From a checkpoint of a small mixture-of-experts model trained on Wikipedia: 2 picks a token.
Below are experts of layer 3 (counted from 0) of a mixture-of-experts language model. Rows are named gate (a neuron's input weights, with its number), up (a neuron's input weights, with its number) and show model dimensions 0-255. Each number is 128 + 32 x the weight over its row's rms, rounded and kept within 0 to 255. Numbers have three digits each.
Before each expert's rows: "comes after" lists some tokens at least twice as common just before its tokens as in all text; "gets" lists some tokens that make up at least twice as much of what it gets as of all text. This comes from a sample of Wikipedia text that the model never trained on. Tokens count by the router's weight.

# expert 43
comes after: " |", ".", "0", " /", ":", "4"
gets: ".", " ", " /", ":", "–", " by"
gate0:159125157126128103116105096162140116060088097139111134126095143133105151154042147153103102152117126107126126146082142137150128137138188116142140190126119077155130113139105111131098146141146041144161144094145134132119128125107121108114105142134150087139142120135135141135161148227122109145191108167125153153149134119110160072098150188122160129151205153189161112069188111125065107109209104221137142160148122127122125046152136130184136111143110148133110156095142102086103135163122077125143073068115117134133233141138093100162125094148148179150090183039155155115129132209163114150129111121131140133114171139193127148094108142156069111135192118117123168158102104130144147070110109150093159162070129206116158108149085166132074141137133136102115129151111121064128131182171153
up0:126073100140158168156087171125150085108166120108156078186144109128162140135097134131160123156133171144143105110136098153128161139123161133176153098111143152083143143141111145158195158149121135113135138183145104138132092072215185086152093092171157130157122163123184145157128123121144130083132163187092110181092152099180153133095086147138141144180163125145169073151164103157068068144064103163068138160140137131168114078108130119125106145170133127134130095149164127131136102150157100185085157128113137116132123112197164127140117151140130136091106102105187157119122057110188122150150167066120098151198133089116099068145080187209095143097107145170126132069159186073108136124144133191148068093105169127101123107076126148168131153181126125150173118092101110160083101173082075

# expert 44
comes after: "0", "9", "2", "1", "==", "8"
gets: "0", "9", "1", "2", "8", "7"
gate1:168091173149120171127131132091144117106180126164124159130207121188171124118126128131164107114097128121112107162093128105133072122128122147168131149123137113124118147169034126089161131111102133089204160100169100142135098104110119137133120142158110115118142085092148141107112094129096117161188140186123102159103175118109164133063157167133114155103098120118076171163136102145200104180143111109157115046137103101127100109090128093123132181154128120155185186113152140163187087036145152126148085177133120084188116146155132146106048145089126151118086140159142116140120130095039153157214127206118118094134044149129158131110169155143122162089090132126117144113121131082119184083142146148146127059187115122105152109103093084186134093185169144080158130131090144124157159151138128
up1:125143107145088114151120113131076120116092132148115116117130086108084127121166132092091103136128121144133162113201125117133176150093165113123093130119121102060096137131114131176113075126088111185030112204110103129163157155128142126097136154099134140151106125123123121168167174131141126112094032163130171109172086098159144128138144104097138095144115101112134093127141183071089157117062143127080197141139091121129167131140153139147196096130112110140160072089164137092138152214120100106168126103151074120104162137173164110163172109138108151090191112141153124101126145087152142089084108094134105074072184065082119103147161098071157126104088167097147124162103181161129117104129089112102132176061139125074121116153182156099138101042080099205113132121147136190133098087098149

# expert 22
comes after: ")", "0", " —", "4", "3", "5"
gets: " |", ".", ";", ").", " —;", "\"."
gate2:064180086128073124171118065169112078143155145144105152076128141083102117125124120109090102155094092163172160131143168118126125087078140131099092157141152124056066148090138094186127179115131112139149076122087102161161140113117114152036102208135154134153100093153136141106126101158087076115095172086138108102113129103097141083095204150110138148133160133137102028133127130172087113103117144121126067074138094117103064198111108090106075124127126101118105107093132147107136136134093205082099116088181111120112127115159146143132130156183139154125081160082142087171106092113138171076134139099128100078124121132123138147134160174152152188089100140112109138118179080102106151122160112092126126145164125118066117080151153157134128151116120213054173132153101147081086130124164095
up2:163134119130131171166144114158124119138118147143121118171135091105094108153084112104107092118116203121097178155085159125131146050132097103103175134197129128148077126145123133128141120146162064141149076170102102134124151141093136121128149186093192117086099094185128125163140081088158109111130095107127107159090199133117195165130108116171108080098119026068102113095169109141162168157115127107097169127155128164160138155118155122150121157131110148084092102115094140083129152132056150117041115084136100136148171047131094138135094174124176106146122106121121139091164157058070165110137177123133084152108132127196132172134128178092160077118111123043049174127137083123156095100120174110137109112132163128125161106170120181153086119088129123133125189125183143107159090145100160

# expert 40
comes after: " |", "|", ":", ";", " in", " on"
gets: " ", " $", " \"", " o", " Un", " Special"
gate2:194106122126114152110103084150158091116130157139099098158139116127085080116121118121118095097175109111169087089136107115102177133149198073128111104081139162202150124144229147112064127133102164061102084096101139125093148160143143130136107119104169075146133122113096119105141104137136131145130057142158154105078086159164152124149068104099120140163161164173170159134130118122159124177058107106115174060190157139125172084109126093121141139143158171076116123169137201145058100094094172121091086115142164132131131123159170116091122119099094146147182114122088095116144149132121124182140201128128137181179054095143149146091108171194156127165112144138167172090116080178147159124102127104065097127123061102176082143126144102130103162126065085114074142111140109093136146133097122
up2:130119137144139109147125082097136142158141149121166112076182173116084116122062116137150159066143122146125158114130090090161060148117151057109080182092090123182126125091151160111145132136150160068141116122134145104170151175094144161140067108089119126101090149121081120110164182142110149179149112127132130153112051082164105127152048097172115115127170122151122142146056139114147144143120064064203142069139128158157105043148174132078130167137100133122120086145055171130084157057136123094093073114084173117161087150111100149184097123134126138178091138124077092100112098117106138136125134075117151084156034089096100087160126116143104119105124148098160174081125143099119156054095163091078149129103131119141112156168118148156153129107106105138120148148122191086097122116105111

# expert 13
comes after: ",", " and", " well", "),", "s", ")"
gets: " and", ",", " which", ".", " or", " who"
gate19:143133165126119210132145160173129070158106151175118153160179117148128170088110102113087199111099050124152055135147111100133134087095151150174120119124066170135158089149194114129129159105133161130092121150107118119100103127181076085134188075115146114108138231136161122161116062163105196113114179110119089090132112101160130148152120132095081139154086175086069089121038129119141144159148116092169141155116105110125160088092141162184142091110115115108142172136164119158139155100095158135130119121144175134101127177159155088109120143157106093077128193154108118101109127097126102087145138094097130153102066083084103097089140167138134151133131099174094172055135100123141104120107122132094122114062157177146106137088116113098149137165124225104099131097136178161129080102126109
up19:060162140146123107119114093066124187108136142144080141108107118145129135107140145122132148156107133155098156123090091095073146161139083168158153130123145159121100145141135109092105171084127115113171152128121130150148113068076102133100115182129078160139165085148070165125129059021163093139102142107111142112132195140138123157160067150175174105122101128118132144084153094158120075118128127088123157151195133105106116123174111141142144084120111124153060146088112129094181164131164167134105098095163085089182182110112075175130108165145156112157132140101166101116141211144057133133132077167147128181122167133035094093129152114174107096152130098085139107176115170149104205158123177125189155118123115141101124087114137125226087115156151128166127186092094156150139136167125092

# expert 33
comes after: " ", "1", "2", " (", "3", "4"
gets: "1", "2", "9", "3", "4", "6"
gate1:091124179135107109104161101029130086130073122136141106119159135144135095131134132136156088139123187096133110172095110101145115111116214159084128172060142056146116099145115101084096169150067168127130123093127079068110114105180142141116152108143141119134108136098138124160117112096063118123053033197160060067110154146153051129136158166126138107150149155118105160104151132182148132128108101115127123129073105157109190087120119151147179133094176079095087096170170171144112146090164138194120095109125135129095109174131169134131160114100113150111144133168143094148140128164126133152110200121131084103057099179146205157111134067125104121132107128162092126181124144080141116109102110095086149146099051156138163102101183137176147132124111153116079097132122176093132113106124117
up1:045136101156182139131154131132110111150146083125147131083137139119128144148211154159170094186164092099106125088121161161109133140120124060131127117183118150113084106039093117197160141123158153117166162160138124165140219104115103109149143121099165163109090099144116118153140059163114139176132122071110176152124178062143157093077141070090153115160126121159139174127143155118117140079193134150135148104129125121137114139091170141130122144094082124089124174159165149109105168084148108085115164150125099117163110144166111076098157059140152134166104120060168139196106113091100162129109065147124063103220160151172151116178136129104125149101113099099158129069129111134150066155100155169105183118131135102103160097129162143113117125154143124124170089121092115114139058128137046

# expert 37
comes after: " a", " of", " the", " in", " with", "."
gets: " a", " an", " two", " one", " first", " other"
gate2:119094129143191107060148131169138103144097124162072147152093095147137218140102145207119149142163113077137129091156132117065152128141138129191123142149080169134142123126172123057132095159063144123105076134147195140131063147096124069134157102140152164135099151125141115100145097154079153180161193147072096141147068147127142130194148157162104106091171136123067152079122127116144126143140151073108184151091100129140142167115076176074131071163142145137165093137085139146157089086171068163127153118184182078096111074129134090109157127121147170111125131182146073132150135055167128128113130137114152112093157083085088091129145116118121106117177091176189089113083137097139084141131169142111085141093109150156153151049105106168148108135156123157151131141113146176123117129120160
up2:094106164202118141121080155133080076153150126135143133149146085147099080151157125152120102152170172155135150135191126156086147188112154081121158137117162205109150141178080202122147119136127104170100132174121128145051174104173121065143150137163154135123104142092102135140103118056108137116152111173074074180091106212070132090097112177128134141102099106105157136157141071116123130115127194116076194120110131080143069152055097152082116143146145181141129114104095134151196151172132136148110161099178125078165124130075097102117151133140175127121158123141129122143147155068156120092141125084104121121093114153075117144157112159137188102162139148097065106154130191140111098137131149161155100146174164207119138078105133105130153124120139109202167113173108116124152100130193134

# expert 20
comes after: " |\n", " It", " it", " He", " he", ".\n\n"
gets: "|", " |\n", ".\n\n", " was", " is", " a"
gate0:094177162135105152089132194124114085131087095095165102143142119109149129162095125143109115143133131181113102145090177145134069090115114141052112145134104139121067103107143096177149123162074154114149083091146112111145062174096186164088175154117084149117134204097119135108126177133131109157122129122126131130118128130152187137168160101134141111088146104112081114162146073116124143103120163115130142080099145110118102180172164093144080098171144064101092133119132112147171122090151118181107153109062145099074084177108095110108164158169155199116087173103118102096101167128093153097125126073150091113100116219161167178161162122104100065116157117127119108153094073119120191139166124117095113207183105058163086069112170117143097155065129169103147138139132174159129137141162084
up0:120161168131107092134161154127167080127073104157184148115168103184150142137144173138128151138099189205137129132156183170130133177123124099148097140158087137105110159122129104109119118211118139064067118098114099139127056143119083148116102092097138139175108143071149171111196149177141097140137130117107168149115104077179217156119130117134118142092192149100118167159193108149166120142147186175115150111130133194193186134104100083061083143154158155103058119152117101117137174128092147156108156179097097057102145142138121194105158143180161122132131085060136143136123095143134106091149077107161131071123161114143198133142190132112097105119137128121123141138120161108142179098120117149156115123123066143166096100192142161126122164120137125198136089121106160147155104128149166

# expert 7
comes after: "\n", ")\n", ".\n", "==\n", ".\n\n", " Born"
gets: " in", "-", ":", " at", " In", " |"
gate1:147120131111150057111155137135117119151128134108133158151173197129125148161089113137189132124094082158154123085147162109124128116169161075134074111145136113104133076147085121134117161124170166108182153050139135163111092168121146147124109116152107145115205071140104123097140128127056170184142101175144113201166136084144180132113193181117154207167134113165155079147182145129090099143102100120173154107163128169138123144141211108207094138133090071083150124076096132116082128133130102132124069107071104096118132109151142155147126107067144112130169114099114098124104072180097147114103162150143096146112201110173129141169114163180156081111198127106150114209144172122106134113147086168124129148155168138059142150105166107162083137136096151104110135157147113097144060143133156
up1:156202113152132129159124128127163128113121112136060162103178187141134167147126127076137145154123062143143131051130155093127165084192148130162105095076140119099145092173142087128074126101055147160128173109074155136126040174104129147136140096179147141108148068134097168114114101153130107122117182155112124119153115080146111196143129127101133196156174100140175115134185118101130086158112081132182138124186128115097155100108175121224146121181144157096139107100125198099121122121168136137111099102138144112082103099146184156090109064128114108121162126110162113165142120133088192121124154140114131133158141113148082131143162125179160138121207166104154138161113133167149151156100190141100225179168145138130051149129162123200115130129109141162122128127062132137132178131141128

# expert 14
comes after: " ", "0", "4", " two", " Mount", " one"
gets: "0", "1", "er", "3", "5", "8"
gate2:093136126129131062101148135115098147068131172147077103122164139131121079128127144118060090134127056148158183186199071123111147117051161117130068114083139196114090117143123107121104092118097162127214115150151122169136090102110101096147106165098109175103097156159131060129100132151114158160119104165143113077180162114157158126141135158090114090113095144123101133187149129145172155096119160105121143117118170118126111205185133150121108077161153133113144181160155200130142130130108133190108114103187096079105171078196166131114134101143133171166107135093159161148133134158157133087137130085161182142141165147115142185138111175130160153146127142126105117133139119105061139142161129127163097106103121162092115153081139111085089108177113139026127080149087115116184139197186140
up2:140137084100159153125104149122182085129150141128178144120116156105117128149162110092113118139099099162127114091100143113175126016095117126126083098121143132084121156138122132111107113175079114076067123158100109111112103151132138130089099182152156113186101176116148147173148104161140070124121090159138174114155113095144104110145172148125173116163152129115162099168171095141146149103146138154122156087104108115145123145116085124114104147140194194082091093108138115153110125112121107136117137148045166118114120149086127170111108075129134116165165140148106132159103136146152121139086155195125139120057115135130194100095140153121210100085134145191191022104152102092171179145134148106071138195123133146124090158120083072143206169139116152164099091183154139241114127091173099

# expert 35
comes after: " ", "|", " part", " |\n", " University", " List"
gets: " of", " |", " at", " in", "|", " de"
gate1:133161140132098129149085090106095079091095160089121141118149131149199067127164122044172150127136086131141128140149116139134175103189142148128139085122180144166108139089106134100152145097103138110133103101122086106173117122077135111134091143105117154093144181120105132188163123127136067087103101135118147152114167148222151135146128100156110152151118166151085146162115142144171112099142089144188138113120094137102094092138120030168144126151113132049088139187127109071104112140084064187052110138080104186068102130179103133168076129118116169162124144140108115073089119160139128109154102161093091126141136080097187125120177109169126141054131122135137178222141086140141155135150162096141168106116089109129112173150155094097157147102183149094104168083172144163094110096153094
up1:100155112112135100106099117134081153098109088101156124156152099111199113115109161074149091124111141110183146125144127118141135096179157112131154119109186171121117153115159157100154149090128148120080041137106122121134184088066134134099158140100120155096113177158128112163193109118097099112107128140129115180090111181191117136146128080180159116128143107112109122113094082132164140069182086155130115056160097156138117157071113109127142111162175058125158079204146097097113150174125106176097147138168132153123112093158117141156131095115079115178089109134147156112036113121144144197138139126096110142190154059149121165092135134144075101113079141157191181177093103146151180163119063124097112128075088106187143131093108151057110159075113138108126140147204143139113193144130124

# expert 21
comes after: ".", " ", "5", "7", "4", "8"
gets: "5", "4", "6", "3", "0", "8"
gate1:145136110071130061191132047160129092089206136095144123116092128136179191135117148162109120137156193146145152163157135125092071107118102114156158124129106160075162139155147112154184141158104134155151189178132143192151077115135132180147140099119172098141093134145142130122116134115064119148135190153092107149193123162101112123123122104072102129152131122138162156108132145105151135178133135138136100107170179098117083173161114136129130148192109144124139126072051140154118073118154151120171046140198118193081076199138161093128137161124103124106125086146135115138087102118173085117125177153107119112152175145143140135118139105126137115116041059094202157150143175080127143167151120121122135201180123128121154132140134120129114074133111122134164095189057104182098103138107103
up1:105180115128128125137147162095181111173168128120125096137139124157129154135100132090179104119114154120096125119091123147164215172150143142135194122138148150129168137127112132127157148062146136145131096064168150097130172105141158100087087135133137122126117186178151079157117120172166117095089107096100077092142142141137067182143110126178124138123150104097111131106112143191167125069122185131115091157085159139109140108131110093132163087110199131118158155175199151133117151147170138123207199096075121068170132070121128128110063093136090132176165199121118112099150076109187174124143143128167156182145105138097162112089186097175122144107177164133107084066126178101166092070133097158164134132125132123110141134130125162116100119139174096174079122025145094097103108071141141

# expert 5
comes after: "\n", " (", ")\n", ".\n\n", " |\n", "-"
gets: " (", "-", "\n", "==", "|", ")\n"
gate1:159122099144073138117128140112096174091133189161105151162146137141140131138112171109149137122123131120117062133106110143106159099073117113174080142105115133105164091104146112192138169113110067162100108069124127124167079157142082153068170147209161109111127142186092138086157160198173084106133146081075082148087140081125100188189142117171101121201186140113161089200134123138090099138135092113147164180123181123150118167157136124196106120144129157047126144154148153122129112084107160124153100107148108185132150148126068138196109105115128116103052145128134136154134134162130201076130131103177118125123176120125133146144087118151159114127158050138139162105065075145084123139148149138123143147135101095106119139113090122059081128098207153111126090120078131140135119127190082
up1:161105113162077170110097173104143148060138158157137133174108162131172152124137182084170179046078131144187141112123100096187197123123096126174064140108111140063082117150170135184137157151133093143104112109088125182179148098124081175114109144144132094130135138134117140125128082133121159197209156160124078086164134146157159140139138153161148161131113172137167123142114115083167160096153128110159133078167132128164068149117178127127114118139131159094170164140131155154119089125157200113129152079137148116087114148172112124139079108122155123132135133094078105109122157125128164107098164136151176128163129081071140035089155109054077195141110071124128104094105100109076164167165136102119139148139126133058105084101081089136108126120159102132143150123089148140165217139168118

# expert 17
comes after: " ", " the", "'s", " his", " their", " first"
gets: " it", ")", " It", "1", "s", " work"
gate1:167134146112119078148184150130095114106070117107105164120165173130063112080146079138119116129133114149152129104106218124063144103149123133161152158111143121140170116106111064108090101079097133129145101117075151117092154144175143077102092137170111194087161097099149167073169168146175100152136085103116168159149114158208143122152166113163135092148147137102157181215157167118083091177166180110123106078185103110152153084099115142150160115030127055123139121118098167114105139113117102078202103154139131133097121136097141086159100090119098150106105137127093146124081087133136123165074154126122127123138117118125114157136182140157162086104133085136098089104150114104077095047177105087116093137144171062094167110143158169132103139124148142109135080079152143160079165135107101
up1:177141105137128142140104137096150129170077129154132125142155119085176153178108105085098149133060150068194082108136107146142146121121135104174140149077134101120098157063109156103147172125102153076176099100128137102133155180120134150109156110096141103188164169128148095137161066095141131167148158104121134140161109199111180166111086158122110178185092162147138149097132156108100169111179115141119152111168182065165137101123084157132112085155123125116176131174170113103204081061159188161099094121164162094098185097140079176087088127137129092158147136166131141072125103101191142195074161111111148097147107142146131112144114126218101175152110143111168166102143096115098147112117125177094196109127089148069131123157112117160126127176152172075137145126101190118170121156134169

# expert 42
comes after: " ", "1", "2", " (", "–", "9"
gets: "1", "9", "0", "2", " ", "8"
gate1:159177187142121117139169137139111141100158150197069189142136204193097150099125189082159193084113067147165087112122175093165131121126202041151153134108127127123176117166178149139115108055136121140123116100125166159106115130106123144204104088174154158140111130192088123108119127123087125129091165121134137119160158103148106107134170124135100157205091109159186144089129161181170089172097187091103156121069113110094149116164131078141115139157155153182115180118139128096147135103094136128166069117186133157157096155171118124136097113084141103134146128178150115132146122173119096125165164130197113105154125132115144168127128123193169128136105082123137150137115151180101149185045145155087141160113146114140155147103148063102134102166163104118110127174111159107148099119084072
up1:122124107134139080106119082119148113121137113163147186145121098147140150106120065073165143140145180162166159106167105198095115111144143167151111112119105098123128124115090148089104052098190111120149121082090133120159142126094166134160105132135120123142149096189136120124109132159115043113121136133103172123155130076158114138124123078148154139076083091100152129140116116155098119125126181085069069142120071129117144137161141109128085173115137083099175136138110097161098109255166135133160153136097076098135125210092149085103158169096115151138100112116070098161148136141092090115168146171191089136131235072148129188126121120067170152171109121149159146077078120124132135103117139133090112094138126132118213210131169143141113127120091056142175095128135149142133086116109085

# expert 10
comes after: " |", "1", "3", "4", "2", "0"
gets: " |", " ", ";", ":", " —", "4"
gate1:162121156134190095143176172177103115150199100176152092137130137101124100076146114131081124119141117174134113069121139105165121111164096174155106115186135132137085048073155139113124095128081133171116124121087040127119116198144183119127134102161118130112081112164123078087082170114123094124152129154126097132121101159154161128100113128123110105102091130127135168115142084147115117119120168137119144048093106140092114103126123114175134109106141113161072207118166184073079062176069106113170106101127150118168110155144105089177097076106116087170076138145129126147140133111179110124121161136173055086092071069077111173143119116094174130135094089105137143157141205117087134184108101132131165098075150184133161103149185102128144106094134133184158168115127139063109144130125081
up1:141137112111145087116119132094096133108163120090168115158111140143125131186160104115085068143144091139160121121139092144084118134101118115138127093108185169123148125102045170121104112138119124127115055045148102119098087096106147079116126109142125115182109177150134085092155135108109180147093144180123047075157044128099096101134177130157110106099148112104118119185144125129129109156118152145104156123098148095056140147143106162147111132130172121150151109100151123135153061147120119165157164135167164178166129186124162092166113127127130167120035074110146119215110144155139072062109133192128132122084139116056125137121108160152122134154131208193110165093112155076051151150089163089102118134062071130143173143124107088136195078092137109115137144114053144134104149128149143